Experts of a small language model: 736 squared ReLU neurons an expert, a variant of SOAP for the experts.
Below are experts of layer 5 (counted from 0) of a mixture-of-experts language model. Rows are named router (the router's row for the expert), up (a neuron's input weights, with its number) and show model dimensions 192-287. Each number is 500 + 50 x the weight over its row's rms, rounded and kept within 0 to 999. Numbers have three digits each.
Before each expert's rows: a language model's description of what the expert responds to; "comes after" lists some tokens at least twice as common just before its tokens as in all text. This comes from a sample of Wikipedia text that the model never trained on. Tokens count by the router's weight.

# expert 28
What it handles: Line breaks in lists. Line breaks ending items in infobox lists, tables and bullet lists, such as after Released: 1988 or Genre: Jazz fusion.
comes after: "|", ")", ".", ";", "information", "classification"
router:523537513493545511481477538533541477433366543410499566523502415404531476508630504485456502532361493497473523438557524541423500400538489438484659522537513566479496488493567633455428483510559565556448505608383487441484472505563448442395544489567588502509496508517507571579519515432561601561
up0:481477501482500487428516449537540550599429494591589580525582567544500546534506573525521527486605612546555530478475543447535484464436517450532500480463500451541582527540545449474521453485523523415523401431623441533497472470497520552590382458462404493484477511491485511533431481540494435435
up1:512504531566457559467505497558463444589444534480534467494529539468662527518398512488507495482391574444521554504486560530471467556479491449568504542537487427515510520418514490412468479424414447514486475459490503562513580454486434503455482497528480512558502465535462418532529457448475385455
up2:437486554514510508414494540460419476544481502546549437522540513376585503498497496486545499467465570422470573510434533488453482553516610503391521568487529480503586475544425540476422445514461561513479517512585473461523542481460494511538530540432458450454504432506493481545448530552487507586
up3:462537564492475472501537497512504533486481493505474534477516487533455652493534495465480454545476493512378487548516543538518605440476416607519395557500469535434505475482451410523426533535510561557543473371538560541517449431493509554456525559449486617472524455615503411504496462506439550562
up4:526475437512483492426508464465516470562474489536439481524524485497461460417520467521578552554510521557482489484521472514553564442470533496496504461452428414492545389514548528570581571519515453527496499455485515455493503505530573519444445468507492531466483612557422500522461389512514430470
up5:431466503536508495495529552508485524461567502405519491482443540512560422532533447598435517521540513526525520383429460455456538492547469503482543507509502587627484509523606504614559509538489521553490497539474509506452431483454537535513456553511437532491441454523474487440504481521539496544
up6:440485494447535503438555481504539490526460442576489469542387486589513539449408441530546502544672432527511465523467462514499455475529535414551461625488646517499537381472517463513485585457454453448412426409460512509538544545502572533632516423521517471522442511507500515486549532496527536534
up7:512466490471641450586554488551505501453495422555500493527558506569587518472650522535512388509482458440629453519594538465574500468434516477479571511547519589474489543425484482498569479523574469478540558577468576458439462440489530455533504491457451525485551415567554557537514519428489449526
up8:479475466501509456420552501485486387533412488443455506525502550484454405550546510563469422477520576491444419439449467474563463442553391549461412621494486542578416541493521501474438530543503439539536629464500445474443614523525398498543380495462497485448497506540552489537442497539473483507
up9:492461490512498446492512534467447502549576544459485500579461460568574503569497526511476580534471456495613541503479505541522491613419506592568527415499529512523427527578485456543492498497534477493473429476512501557535529516472486507457473494526507462517443538452577553548532473525572521427
up10:491511579501501521482449530424511461470547472443516525566417494467494487469522531489517542442538489569524520489563519432438396533499628573382503492531544512426458474482488560404422517555551528520471513597497478536597495505505476542505552486500556479579576550572460467526426424454537446484
up11:475417522517507505503503446439467532488471493430555494532442545466483465473508434635467425531475508520446535508443449529501533498548479390410552410629503524448546443500576517515510534570553523464503460459510591480515444504473490526413436478546442515511496444562436536496540545539619529517
up12:498411482604501575473578454535581536445543449524493512476546495517562563466478425459450547490519419478509582453514477498512475522525535522499498526450493575552483545516451422463536587444458532531637500487484471533522505413447556525541557438485473396475433509410535444525516444518470586539
up13:486526518516451530541753414391474485556514471428490476514547522585443445393535503505596508517486479618485527503490539548507521499422550577504515515506490481503483489513454492599487482405496498424462497511520504483527503476508583489486473522397507331459482487506450492536514453431404502527
up14:424502487511451506464542452521549495578607511525422501557478472504448502436560464486528612489474494493401490472479514578484473370459605510511507442499486492530492430504475494491499598492557596571506542501459452513484503493417438495517429508498504515485454529516453628517487444461397467589
up15:532494422424543541448585475594425446431487442495484504511565431428579507499541478557480495567572457514469488484334491555528457445533512484544504426524479498529481516499531579486546562551487512554624477512521548512475422545472558466496504545459526486466493455567432545467383515557498468507
up16:587491493506548567486464512458496539523355535473640462548469466503444531405475512469495514579501553472464407452496564465473551501461458465522465556569564405466467439517623440449502535490486438507447468455489444497503564456566532503497478463460473457504515539544572506548380528494533532546
up17:420473484439444535507539419469448454523556456453476526517425479478525513481485480457511569527477535542478508483509558529423508508431493478539478686530442544568476406527512532556565464592526637509483601534519508475483403552539506516583468468539568517521555440584439491496439470515500603463
up18:485496533511451509477451457463560472653486545464368513458435417451490473514509504534457492532568612543496531552589490500594510578524454502578489529506670535507494415482564435544428528452514461482545505563510495450335480458456487540482472492524494498496472480536446505560535449470524396499
up19:506509473464502531519529469488463530459480507454509429447508507515554520477521461526510552478517513519535569570454474591559545547448547507498482491472489520497436472520466534482525466480572502474517487487482382372430570514500575406585492516507549600524507495473453400514629535508494517441
up20:460527471523504494494526511546519551546555470399574495484471474550481541524431584584617450555488521535450448499464467431483446575488579456479445548434496370456596403640569499488504490504414534521428442416526392525499527486582499488540485442587478520540525461585508501445495538478517530585
up21:445522530493466552495447504457478625542568478537479549527548562521453500553545521561483489467503562485471548543459552464483401506575488541535521439510496492466434580537461587445411477505520487451447454524523456562496540489475454505491521559515498506527546446588467559546491492441463470426
up22:462513491451493532437536507457494545536517503487429530554468500540429512464552557470435484556529568505514480421621501419522433501485496512484529525418536559459525505529544446486452395456537511437481499481451504477521571510522570505566557492498497495494547383553549542449472495399495481481
up23:552539439538518485507535451549521537530469437605472454530520524422493483580526423531607473449508483458591487409470521528396478569453441539448527507554546518547483429480677505457488601537445452508561435483448517518459502458498568439522448574576467570400563521473502514511466482448563465488
up24:370501550543436403486446531537429473485563476490444499403520479526506468479512573512509497413493473465444518545485504479528396530542569445464449529518477604517451510442517490520461471531458532474497441481487461565532490498458460573448508474542488553542553512548407504537521382502407405541
up25:457606508460549466531488471478509570518485474579460325480526505532528439500573590500459487488552475488424592526476487466519504454477380541559503544556492448498380443441464464472499442428327319493491470483380480567515515419538476491607498483619460487478493498513527525412561475573592478516
up26:458462464476507506531549551553460549492472516481524483479461387526410513465506478402459511619453486479431460456489522500539413434495651473521449483552555492415566499480578514471527521473501479531495474418476509551558528539553473491409509481503573500454471476571504553488571433465536687513
up27:553441472468485570473570523496442500497541546544526517530438518492559454599500487403642430510473540453497564454417540472523497527451548511559478496487484550500468549480540436493452490525472452467471531441421479454585458499490518504525478445558555468407507461476434589483541544541449499493
up28:481446438523541534372503521466528438586501559545450497625473554460458499453455438457558486525499472448512555541529564599412471500542468450387516485448567445491495539471508534612502487557556471494486461537523497487489547515583471489479493489467485474517450551521609445460466528477506551563
up29:502512404464361538545583553440480419476463464498505565520556608512537521423492387479497516530457571471397518422518485481530459483463494558308518542484401525505511490539657525506539390443506546519483531472439503515515373495376504560473518555569530437485536486566512490442454444476625564513
up30:475437450442436530439608598500484512549492475447480426439490465516430551575528517481514533541539621466680514475507347518575607605514415601536503501480557487483505500531550535545444531501594429488545487511488448498539442540463579508504415502432504452469452570558526537551493491609472478482
up31:453422484445708487424467636539507529602448467434466448517449442464506479503579402522443489481521530439479581401557547487416436498474522436511529463455451565573521551463506470539454552528445442537563567486469430478531524474482516427520459557542534517532480424555429566473466446478523494472
up32:498584409580516467480544519554570642487460446502478500505457480515474479420415496561574511427502439528461447407453572510482488534501557538558529575489501480408573393594525459470567554496512420424433500440527475475561526485476550481522485417486527461534461466517533469466439542486514537470
up33:492518390504550492479551504490509524515497424513543511533515553518657377475472463444456469493580441478483421485420472370505507468498499505487491480512547436496491550544374537416476499519513458579560472385512543488512424487514518548492495454598503549484498476409445477534515498403517513448
up34:513585572408455576486556551503431452491622487422466471547423519527511528518506540504569581515450459500534537580571491513400476479446446553432510546514460523457504473574507408574544455507541549530521579599537469499464453563463523550493518507596456434568478420542485468500481440457472571573
up35:474450544441513495532520502587451378543523520482437501451482546591430442604454545534514589489404517446470438466499500516564522479501477476473545487546492507529559638535470520530517551535592432516516559526512513352483527496492534488504546509466488488534553446491471533466498477491533470535
up36:587488524396485492465525507509586453452506559467522573500508486525517492426578532405424554551540497514422439441479449503509499447372498454557461474529484557515549477536510569624489510591541488521467530466587519468512525448505531488528626568566487544548551504570486482500510470461511592436
up37:502456521556450516488516591425503582551528522461476470465525499540526551516538526492498462535546491472455563473508465417462474534525601506542421508461453522457475560498448529483489545511576442516496449539544478490578470475505514445478509473566480436594504486565525467510537464531489554582
up38:583476502457453532426499491469477489467417611483529516514531473524455511425535575474563505490508546464530458550482504503543530501480455447458559515433443425535568589478463482450427521565530483563527383533523446474477467457516454528469519517457549459469596476474454381556473499541548501389
up39:480466572476459524577488541488521585500541493475555494492489568504471568489574535499472573494430521523529521450387458463456568539562512552546478478463514529385476560449521523549428592483614528567517500535544476490537536496535667472520460454431611436538470568419404449517456502542420428527
up40:621576588454559498524536557478468516585416541499511505563485516464486492462565487550604511535476550431375635544612542379425512495483487424522547460580473438523530502549617449480522471561520473546529435526512483541492489502431474599490452440545584451501445532455512563495496474465540488472
up41:510555520498544442554433505501438448489498498457531596482568496401446453537612615564414613487386473558478497451547483460504503583534416484511545591556618524482518510447483551523456537461457570460591451481516508493556560549539517488536487500506501539444588616459500529488553473484601520552
up42:576557533406510557447573432500523583475509471451523477453528493415426553454609439511565550498541509434405555481596564505560421476420397490492430495463582449515511508422495509531502476535464453527525453538466479519509568488462480526484481543577581557418585529491503521457503405518377498499
up43:483573574635453486557467527518507443417475586458507504488563552443532528477478467570507543458461482467509558509607509529474467521473502595495470515478604503409430565434476528541478472512429428490529487412489460505507477444486522489518441467496564449456445471452530607545502477381547483554
up44:549451594555583600538498510517439481492544404505489474481483511496584525436432410461557474492400484374446521468494515475452473424536427511465556547441514479491510493432540578489490492638482435525586504498506463525470486461461440510617427487542555518434516495480482499488477465413545496526
up45:488402444456608525457539489438486510523527365557406556470475483509569435485451458458447574612495527523520599515436514655469480507481484536488503492453574451538540486385485401413463511475501513387463491487513463540472479437460462522488462520460511576447467418547579520491518458530506426419
up46:468468504528476407437513514503529587480431483446478503525496477455601474486474543457580491540505537437402471547541488478493440477487491492476463524416511511461397513578441516442457613529554482560526594484437480488435499430511590474534463482581458505525512465493502476545574461546537531453
up47:506518470481523523512585497559549505474367568489571538530531537491450473461541570438466469496493533456463502458484486583564540468559531610508507459450513501497523473511539511526477546419418456533434575574525516454485482423490501406464561514539529489518486572549498600445448585485576500529
up48:505454429501432526453561546553391464531525526532441464499535488507475584521535454509539481446498461512479558472531526497452526494468539546483541529431423610435494490587517483480610596503553511542484537561540450529437530507489514507499424458504426522497461551498494453437528545484497516430
up49:502413451550511499449517441454635471523485493469439536416619466539379469343541492455459486556547448444456543544523503511547341444464488517439489433506564543540506615379478565554447479519476519543491563522500544522530541502478439583499481559487571469460466536526519496485519507532540459570
up50:626498517428446490488377609530541552511530529463538569454520419523516443487526512545472521564397610517513632501473458553564473507466576491500476472546481479471472474505546474442485501433531496512443511481526471581510533390444553483524497450541490529540390485386422467518436564503504543443
up51:502612520541552497423494567498462447491492524493448578533555478516572527518547567426599494362474482515367481473522531428515559554465493555522481485449482515436464446445527541552487521486562500504678474474525444499515500495445611463551499454537423445528493554502505433613623443517541525447
up52:541509470528534497500594562538565452495441449454547442505467436491441619496534407518478642534458423459529473451515403456424460513499603462530400528557581518564456521551542488497378451490457495408447399553508502457518553539520500488548451488490459422469527545502480587468575454446589652532
up53:542426476498446503520481533493564488493453474484502487505394512461507558427424464465497456472435547576530478503457552552554563526510440471610505574516436481483549567491433497524442526572488401488547552474555435462507368459527555407501456478487547554380531512572409579519514608413488509560
up54:397479502452429538492509513537462503509462472510497512537505436514500519473581586477414519479620525537447600526507455520329449443428535461511504611522489538440526483541518518430462506529565445523404477477475503470460489481525498448628437470510543516557522466509489503427559429479396509493
up55:549578476467444585625523523446493533413414525490603376562513547456516520470483533479487657513517580501551509485511476549500473553538554545539435479427524464527466490476485565466478556443537549655520501571506539414466481486445525501471468517424457530534516408599539458538543482542505417584
up56:383467574465491535565517426466437473514515539477375444538495464495495485551518543547467413565448532495378493514500504506411466530522512513411562446515490537528566476565498430558533496504542482504453418516487432543464454475599578529550503481453462519403554529479567460469609427509530428540
up57:542507472648459444427598546519507510451498507542549466510501510549473613424534481555501615431479508500488527593451461466431464527517516559546510435437546555554501477564454498450565482519487390463470462521579509533571565322485565432478428509649509508437532511493465530457456475495441574481
up58:535458500521541569514540417490574386521423435445486511539441485438500543496540558486488622465465496477447509431508599588497525521449532533555427457535399478487432433544525452564596584465541554552487489535515403514462507448537536624546538555544544487535540526457382529529492444546526434440
up59:499443457574550580520478461566495460492527476474567537589504576456455539535520490419453563547428453511624531594509439539478423499522476469509437427550346487495577486488538530536469474603432496493449552480515596458518533433500421438488514521489482424443523466424471401525511402532501493516
up60:621551531513450469442524334494531466548470540387509537520539506507526455432476439549535470494430504400365564475517498512403441532508505494448468416485497428438440445418535434508536488510532355595463498341488477474534557466501550573479566467591452495527520535535487518519479493520485526503
up61:517434506499560494522432475407392519438468480451527440427525457465499483451534491459446485472471549500348503473480583582454531432378461487515464481495538493415556412462415486441436503416489537448519515441541469579480499507488495508425501508402548527461440415555514414397415502462463551519
up62:524523525515446478531493513443491512514481493501586513353464416449546538424464541493546563523509430416283498450411502529489551456502491465590552421465574510569584515518491507475555485610569500513441495510477509502497469547482499499539562533489548521479518496418483496497508489505463540469
up63:464501517482495536523533433508475509658625547411458375541562508583476430409533484442550661423468470454458534520466520516480654481522471543509466492511502502521503489497455508528427533495592501431437446505531508492497496350530642523542512520538522501445465467563427526485504430474463498468
up64:537591517488529459546467396477487520519497521379534456560450496459521483415464549497492474506415546485418565484512526554533462448532445435403444468445501486534480533485556486538480569450416525377584500416445574546409508414511413501456498462418488469452485520494514609456538463524519496477
up65:426515472482533504466490472425629462496455557464530462420420481499493457471455560496506463515543478514505391540392429567515543495475484502472393414489561466472446549423349461565536520457472498498401573491441594545469422465516482496540543497530490436492523442484501405454544472476512446540
up66:557420484502516505520492440444446476505524495496495494539444469558563492498483413455539540539451538496406463500494590531478469461472402468451421451495521500461474477561376490580445468533501471508456558466531350522427518533517528451432629507566536441482493484524473536546381493537494446479
up67:505455470578517345513496468521441453564498590458524501478506576511429514467404522496467454524507479510423510499542471423592498431558483495588446545434457439471429486572524494595508541483519478572492430558532499544467520548567516561472489532489523508572506587570532514433465429560467502506
up68:538479563519558466546548502512528569598449525507514419534503456601396472448494476348494492514463535461438500521544518487521551494516547480534466630472550546521556497504540413610486415440539467476442481497470505502497481443349538445503563551591454449454477428495575550556540569482530542505
up69:521472438443520441536664506497421407500469520576556537483451462496538473476477476544437543435549501503508483434473422577522542386494518526490537478513540485623515568434560513620469461439493555490517525513556516442510484369437477520483459570497486504487389473527514574527472526532510407553
up70:545455460458477587513434489466498482521470544408552526412479547537467490478466514540551546524473497486518506524428551518549470457463490455516458481521655398538611508384621500644446438513505448497447501512467557502484550463453450521440439520491425455517490491498469456489505511432431467421
up71:479477437417515506470484530460524517520600513546480399507469486388495415430512468471569417568588466507444462506474502480457460484453526466502476530541435489509508549560464633418501489501472487551555525528443492524498529476410462490445527599428530528498500505439507580518492496533443528440
up72:539587540456559539451437476474498446509506470606515495516473555539481530450553483390437465469471562401525580487508526463554518434520520549495531486494491497441494520487553483480505574488454510494502446549520471479418404401502507557410505515558431432465288517476577440551526499439526393525
up73:596497421471501504528568497453377489555487582410485455487563440637440503465537667509473495528436494466410513517511516507480417329494548554531589493527505482536566460494522403632497490446540432419433438549520477492456516375502477479548502522497495440515483487479368500516475445499448508490
up74:521608549504565549409510506577500432539497491500509433599560508502504520577581517504476519534495471498453568454547374560450478524413499491521447481514540498503507448541494487535488510594521554499565525547452503533474524536482515487491548454548498427476524510607557552482564491527490531540
up75:542471530503527383512550490643389489558441511472437443490440481447457531552517500525497434531483497502492540480541530547507480450539427536401510461534376470479499507503433545396586576456539432463563401452495516519514527465503589461413458498471438493429504478521501523444579513591497439508
up76:483478575463498517599564453472494523467527437467474393532506521538510489497477511462494449518464500525486534472481496484485489530528532545522483494563492470549509459443530585529504423448468377477461454529580483599479436479466453513513454590550496447470476554520428537561426469491550504453
up77:470504626527548486507515472404414465515560492487554580451473542458481551521557559452535503535557523507490498582534507427493471499431421474528573548424463504463511510554551454540452436512481410484520405496475374523534442596446565452607510462606438527482499500570535443503455369470447470497
up78:442471418492531536534584508507499515538545505478555533487448472440461491527479475420446518467472507447602412540465577564480525576495521521496597559450511486544554488488532530622564478479462502567496501463523456445579549588440475420514571551543535503498509475491463477484509480588519534617
up79:456607522517486460494424468484473522482455541552455565532493434470496509551513451591504459430528466426446547412513504538518572426545475559484509486539412429555498536467515474530507514433490464479507489476488434570460518430478440497593555469499542474470512536545507559546518477477421444594
up80:440464610522517499530497489556483420516611476562458485491531488539542436501533465512579444510476499570411506396510539402464497520503609470424530548515485436503513534504543562494482512522476414548495455623505586394504498535557451499475491495516459500514461504488477553416443426524516516560
up81:521598525554509470558553563448542479529462514491503566548545568523511567530499506499361484491556485485494515491478542412559521429390388505477392431516363571432554576480508526514478376594425525487517410538454518523536527547511480374514444505463477483509535617465438530451519586587526446510
up82:486472486521519455502628525445484363579535504443463474499510530440448519474558508484600518481516490494441492496437512516472462565507428563542567591525475462466448534649620437505484424493431512410558504545498530444446550526554493435486431491571530585455565506535608493489500498533493572495
up83:515497552384518510534448388524467539522603496493567593478473467496586542530399432559462604445413537506488562608597560482403471434459451490479432546497466393546520475437529502505549456557513524509507503516556427484438505483451542537498490484540446533612443517559477537566542544504513564447
up84:406546529500472478557470548541431515501569469546472574450500426475488540528500380524487541531468474485473561466553557438514445447484608545512484566509408520425423503532546620508530473436417460558458405530464417434519514583529453565555552559509514488468352460400549580392478488479458526504
up85:478478409513467534560528537450399447468510485450589516543558543561479589431489514525404552586533522480484518518508445546514472529550474524481484544621552396480459517454392484542471486436489616505478535507512532501495487516547483496495626471465585514528535458547507542421466562502499625575
up86:395555370473518449517514501583445523539526524433494552509536480513458441539451542543535407508522498539466550484485478544514494495489548563590551474482467540519526574486453552516517479546521507468608515447516508508477487483506483481395564477497497552323495508467506507449515566554521479548
up87:457511477451511467489457458525501486591481485492513489500544494503485488573541501511521551507506524483666521525506465547543446555456520499597486502498524486502511542428538497532393468589553551526535571598526442490486465539549615516534565492532509562454460518480524574571529500457461472470
up88:508443455519530567490554534506456509538480451527481488564487571379460505467507453391501421557450439557485471488510480562581436496512568360484417459516519514472539527553546524441565489516493536506551496599497473477464467517479442511475579532454553570527480496589465460517415468473498420401
up89:529507580586506455561464525541486480420527446487550548529549457540428538540474434560522530446495470462516641519561462473573539456500618476415467467497476415586586536561501519557493418460552461525553493420552516471545489500486581517492544463466530504500523585527527468409592530448524552506
up90:522476477575552515506467450527499498440479452548450483540494569444514439493544496493450496593506552586585456564467439479523425488603468444424467546555499528573584446505469456407522512507493523484523462401539427495524442439474553557507527550473422516467514586501478496508400436460482584415
up91:460487494560492478469525507507599486453451497461541516549409445437513588532556458450434531431587469472461636447601513433498516482464597484575422586413510454503463539485508561548512557457531486543528514430524464493605484499562537490506501513454510492573477526487468518459583569499501541454
up92:518551537465567507507440422514494547420526506454533416506451568465646492446448491491628501438527497456484534500555517455498438529494499499533549398577522438627516488502409472547485544450516473384569475444482547488490524400562469495513443459547493461455530465512539495594525584349424438490
up93:463567543549425504516548454475598516570539460472457540354532480476505432460507496493528526448530453465565562564471463552520466481480552531438415530468592520494537582481449564458477575486496523529453471552523461414496496480481451463532507498394520485498529488524511529508499460450542462476
up94:395446492499473336525576465406507502538518478504503527412424506558469551407493485461550524462472539442616499541489555521420413420515460426449463427473550505448474438508484611475561431522459484430482428478646518481452505431523535524569463526549507505579517499578506571438468488477530455468
up95:427494488431379485512642463540492504559518577493434436481539540508421477498513496523493565454476452501423513454492629536463481491501604549594477524465509481585446504546524519569486464465471401496532379542537430484435482506496528559630470504458487516429523513560422522529470490496505480485
up96:513483517455523575604442496484452492515461526572456496454453480492442550490489426472557490409522450524405577585524563539556467478433463499405532431402438507572464502523531510416503547496390447503549549451513536523487522540544505509542441609482399527518541565508569480394442394453503517481
up97:504528500494554497464510420517576509391538577482542470556470432479507417540453429496483435456462522509417475591504465457449554442539531497490491550542457526523452473454475570545415477598522435530533522473536468548462385479546544436421502570478491469438593400475494503527477549489491477519
up98:363532578515473585514511519411456542441532502520492424487465504484465339486605514472567582463522502522417534561446531545374493450519413529474367363480510517480516491489475532391488481450497482435550537522508493563429405484549490487649552430494527511533430520506546531489476509490528523453
up99:440491564469474533480579550489416534443417501411533460517531491534512507488581522472581512589422505486447616454509555466551536401501516516513477515482438483495518561518595506402548554325633575455458502487571484560494556495475485495500479576459520517572472465562381429440475477409515591427
up100:538488529554415506494514468443486421494505565542442456558468514537478520424559489446524524451395498499513522466468394497511538442559417554568475434477471467556530506506507502540532537603498420427424464460538478469378524375380521470498503476468534505426453408460459466471457484452510481539
up101:557449473480511567534529467581471441460595576445456422583539483552540480509587436499429568577523573536506541421467418484538443388610547501575522464530458505552576562468507511620538566438477413483471521469441512519547500449483495467501519590483484494508459486473561448507533463473503453409
up102:511448450498508484594474484568612455435512481435503564489504413454444512510532571447470493551516468400533570476560543358482464483540417607525377478449558508468488472441489457499539517462490506525547517424518401492514511443507479467427391500571506554399424477477499545527536377472487565492
up103:554491441572454513494484436438438474480437431398464484446504499529467544527524517443506491432521491492563513395505517502490569477469513394458525454496559523482496493533471504500541543538492503544443430520550601518497490506573444482485590548476525474515446455463523481495508445571507453502
up104:510577615460442611573434421548592535559511518510481587486543437502533505419409467474599494542562494492475482455466409482464443488545548499525517551495517462562479495531470457420514532510543554520580617538477649438501552475509511564487523496441561559444483421505655568510608445377514524515
up105:513461477583511554601566543492580530541481443521500515527420522410409555471510538445445517480544466548528489386526513510560532583465454527577451487446469500542530426513499522503522502536520533506547476475596445483455450391483483539540531473481551548511507449501542514558530506454449475530
up106:406480420428531439503488388503488540506479508451540464534493487533380538471529562350488478431509471501475498457483561519514523505486506659474493527542540455525500449550543516542551532497532485483584495519482475499584554434498447517549483516549502538347446448508427471485568411526517494408
up107:491466505500558585493521460411476465566406449445518515498532545509515481386478522411495532553412510474496611535548525410471468459488481471474553450509452452494506499558610548479547500494444495427483473543446522471527522549470504481459530495489552497456476590487531447474534470473588501433
up108:488503488490515512460514515456555453534505536443503512442536591480487567427564504550488595531445533436471615479487466457501460504504473493481456554529466559477465454455518509533502591543528503463534501523554495491447416449494527505495455484508597546440517575471556585473591483481449471537
up109:508551491528492499470481524534510521461497489503534510461527509489605500583524498421524538448517567466466565364474520484526483490446504552495448456511580513460455606596413532567512476563523515587541497476500382541483439384434462429527471491520559428602454507394443527497529479466570508502
up110:475518500433459559517463480550488470530573425603564458539467500456450484438586473442497503476557522445494561571589444570543480505506464600543418507528482531538515431459592512541544483567501501504503491561446392544530570392414564508515489481448562450555544437549494500437515507495612514539
up111:506486528438542553457499566505500505535480495487507520573500503416447556499527502540507384455391538489549521571434582600545454510526610474461484511529598511523558513540509435512492450362469521558458530496555488530451489426512505396432512568509489515449490530557472562498431638470434556558
up112:536553504525576523482431511593481570435507501491524449537522508500543607473488545434559507430557434524490448531547536457577536454544517496481541500511458434445556446550389527532480482485611455461525445522543512479495472408443463484534536439558491440511509527500449530503497485494529555511
up113:520522428495457461452536530511522526492516584475515480489471529466547537428556532528509484485452458516430498478540514504526558457535608431537499579501429467479568482454611578588457475458515532432571486506582559496535529400466436448455490484505507545462485515424475566525494484508527459539
up114:468584540464499465483468537480416493563524511449489453490482440463589480585519523506453525551566553450528515611524579513485561438495578476506455493450405334454605483457516440608570534541477518516484462513470527548490536532374478564471539492454471556541562496578419394473455456537431516473
up115:452482453506515513497590472426549431513483617441543477555442509518455479503464477407584524578573485488447470467515483438354417524554579600471418524430505496541473338512482517551477488470574527499466558461484418479635461494510411626527501535477524598466539452514544568529491509475488477605
up116:484571438522437495527572464520484604479474547459536515478505558454546529489486514412524540532522634496312468402518524412466523424517476561474428452431424538512438582503543427634556477470496495530495506503529458442544469533496538476472562628477467623503473431508509523431511558487438478574
up117:677544591494540466511473524462451512520503450545529536513505463417554523419490502577591590456531555455502426413481408565431469465381517485525519491439449502492581462625524582500402525384452455448532512531433579544419552489461432454424497504519477508445521542493485527527410577487605506534
up118:545487433485479514507579643492513541527545516321406400465533513532607443564487496505437466547496406506418401503540628559456459363507520551510492582492586583463499568445481480551513558485520484495538491571413574513492526497513477516454499502485434496516477547458560488524458481562525441456
up119:558530496459502489533449465538485471433446489467461513504554456532518497475524510481502518514453448416449462512597532397525505552509599531493444516445504492573605551548405543523520526449424397496561510410536600371588539486444526494473504545452484552515470559567378533529485565491547513492
up120:555497573605503541426438505524498486473459463478477499530487494615546454473564566425561565480547558555554551593542520530563643483477475574578531554472489479449489443486487563573526497482502596478498582535437472481489571381500561514431517477540479455490526503416536466523520575483489552516
up121:406473480490548604571459438528451438498507443435512544538417502467508503503494497534482488487480435489404486427392454494513524477511511557522436496522501547501542446607547478470485500581481507515480582459553501576526539504542547463542441535521629405590533457563469557498497527507457534527
up122:447488488489550527418499481547524469538518508465453485450507544542446538463560475532528655573379621464361462377493487484418460443482485513525431376475587489444575530468463538520433550497482377522490452561491495437488411498496518367380482531526520514571425545463514576535584481545530528455
up123:609421503514571483466470476457612518497522488463424465461522478621515468466703472525556515416594470472550468448421502499567421449525478507477555542497484462380501526484520573419422519432565488542471511537510573459520519579488493569555518481593508469519536524544533585537452475437438581557
up124:522497485474526476484539477539518505504426507503496472469457407442469402561431423502445487522456596472555542491503497490586499461550530607420490401451481499560548544474555502497606523484524554495563543431414511522514531569511489478575501524482541541386557488436544460500502552473598513468
up125:496491419637513545366477493484459463414569448507449336505511490504506524490476533426566456403479571534418409417511486440404502606544589531565495473521492392521489517498515367583513500485552373482502458459552554515558423422500558474528551552542516575439518519528554540482507473461458562453
up126:532504412487528476444425453429558537544479450449560565482544426501533376585514446523409474473495540487577369588527530509513370476551413457558398509450465474441459454557513500544526490500502503419567530492496472490392464461542499503484527425491544459438497551468453447599461551482576425476
up127:449543560457509385482490422503426470502579500572408542465493495483419532516626468541423463516466496544514519537517481487439486445581501524427519459360566512501353588535480379527463427467504473425478517510476456469471531496521478556524579523522486520474621428480454580529435516499547449456
up128:481563517510554539422523483496510454505540539474547497450571464536512487485457624454447592582413465601481530510500579518438480504544618550468502520601594590454466534487508446477475507435485473529493432461538393548440498387548517490502531514481456376484447563550428462501474472459568570531
up129:550473465467505499499520523421551453478414529487527559431531457571522491501471464471462491513493465486446445553545429532483508451483512532461464405524484518505573428578505520540473475559503436579500462508522432551511516464532512485556570554467470476671446501468459493495543546479458534538
up130:492519431480529422497522464508498484514437473488479507516571400472553460483543489446477480475540548437441541499527477529519449493502559520487518525478732525414476520525508415482359531503477501524519514472504380493511528491461467472497547541484571437526444493514472490577436607565418470504
up131:541422448606423513526540479431538474508469567499482399495463515601416485594555522521493450478528497535473459375545500420560490538477454607508522573499523454443537500529528616520426492548457501544506487500487492448506481534530503457521505443548462380453443596455559623469429503488516513506
up132:479468497575512540541527540528573541516508562496465525575427510629538517533489453439433486410497559503587511461376430493506587520521459519584486599457401533500490462454513510611510594562470518509449528538497594447551488486491558557441453507477449555411482428578427445454524498410492574510
up133:457414597570504479622473514510514565509564491595507522590453421531426408570538430438493531467451481538584569526500558507493414508602455577521454484491461431499488479554492513541505524543507520516474512556501573507479509471527519448385324527498472456520393532549533547537459435496526447470
up134:452481521535402543552539523509564553422530494475520385499532469484506468493531506525487529517499453512628523434549481559488508530456435532522500581460580516407524597528484511467536483400586497509471637549540459488440399498511529586500443520464459505528452571436537472604549457474512494621
up135:480491507550594549504552454433446458513514592462421491584520482541533449406399466456582526502472494577612452383495455528495569528417519519492575501472472582507482452420542526491529482520460566484567444502376486472457546428481552479544474565458440561505531451493485496542480477531321499549
up136:521507533496462471510517430474424535497500505493442536540546563452407493541439561576486472544508543467410494535498509468512559570632483476463507569517493523529527477466545522437467464511463454467507590538457555402545472598417409482510503476467513450505492543572466522418552449472514499457
up137:527537601575426578441488436620564555499436470623506574497531557541512523399556424541551544520426559490512495412508559442590447452558496440528465527599433379556450558413449538568457589506511460466478471562563538474511500485461523463495543522544477487424471560463515529560424399472490456620
up138:418484421491548491497550496527528425561437522480457477465436517467467517495469520518510453518583458501695539488478463529503502502556510549528463440472371515443513523457593574483627546591513493473464565503504604532512504446431379520434454456471558495517511526565474508519502460504493566481
up139:482531476496562476606559495395525544552513536416589417491513483436496455464512529472524426464441532558485500521515515524575488521479450511553506406390428520458575511456551526484474480522549448607536404539563460439534427438451450550536499450464521555517550412532478530485493471551486448502
up140:489512479471479601528513297459331453500524535441542398545467515479349428411547495476497508459467478542487507451466536484497481462523547476460481477450530502469519512480488501546482500392470487533562475516536507554451473465481501525545449506622513508468480509457403515528543455502467504457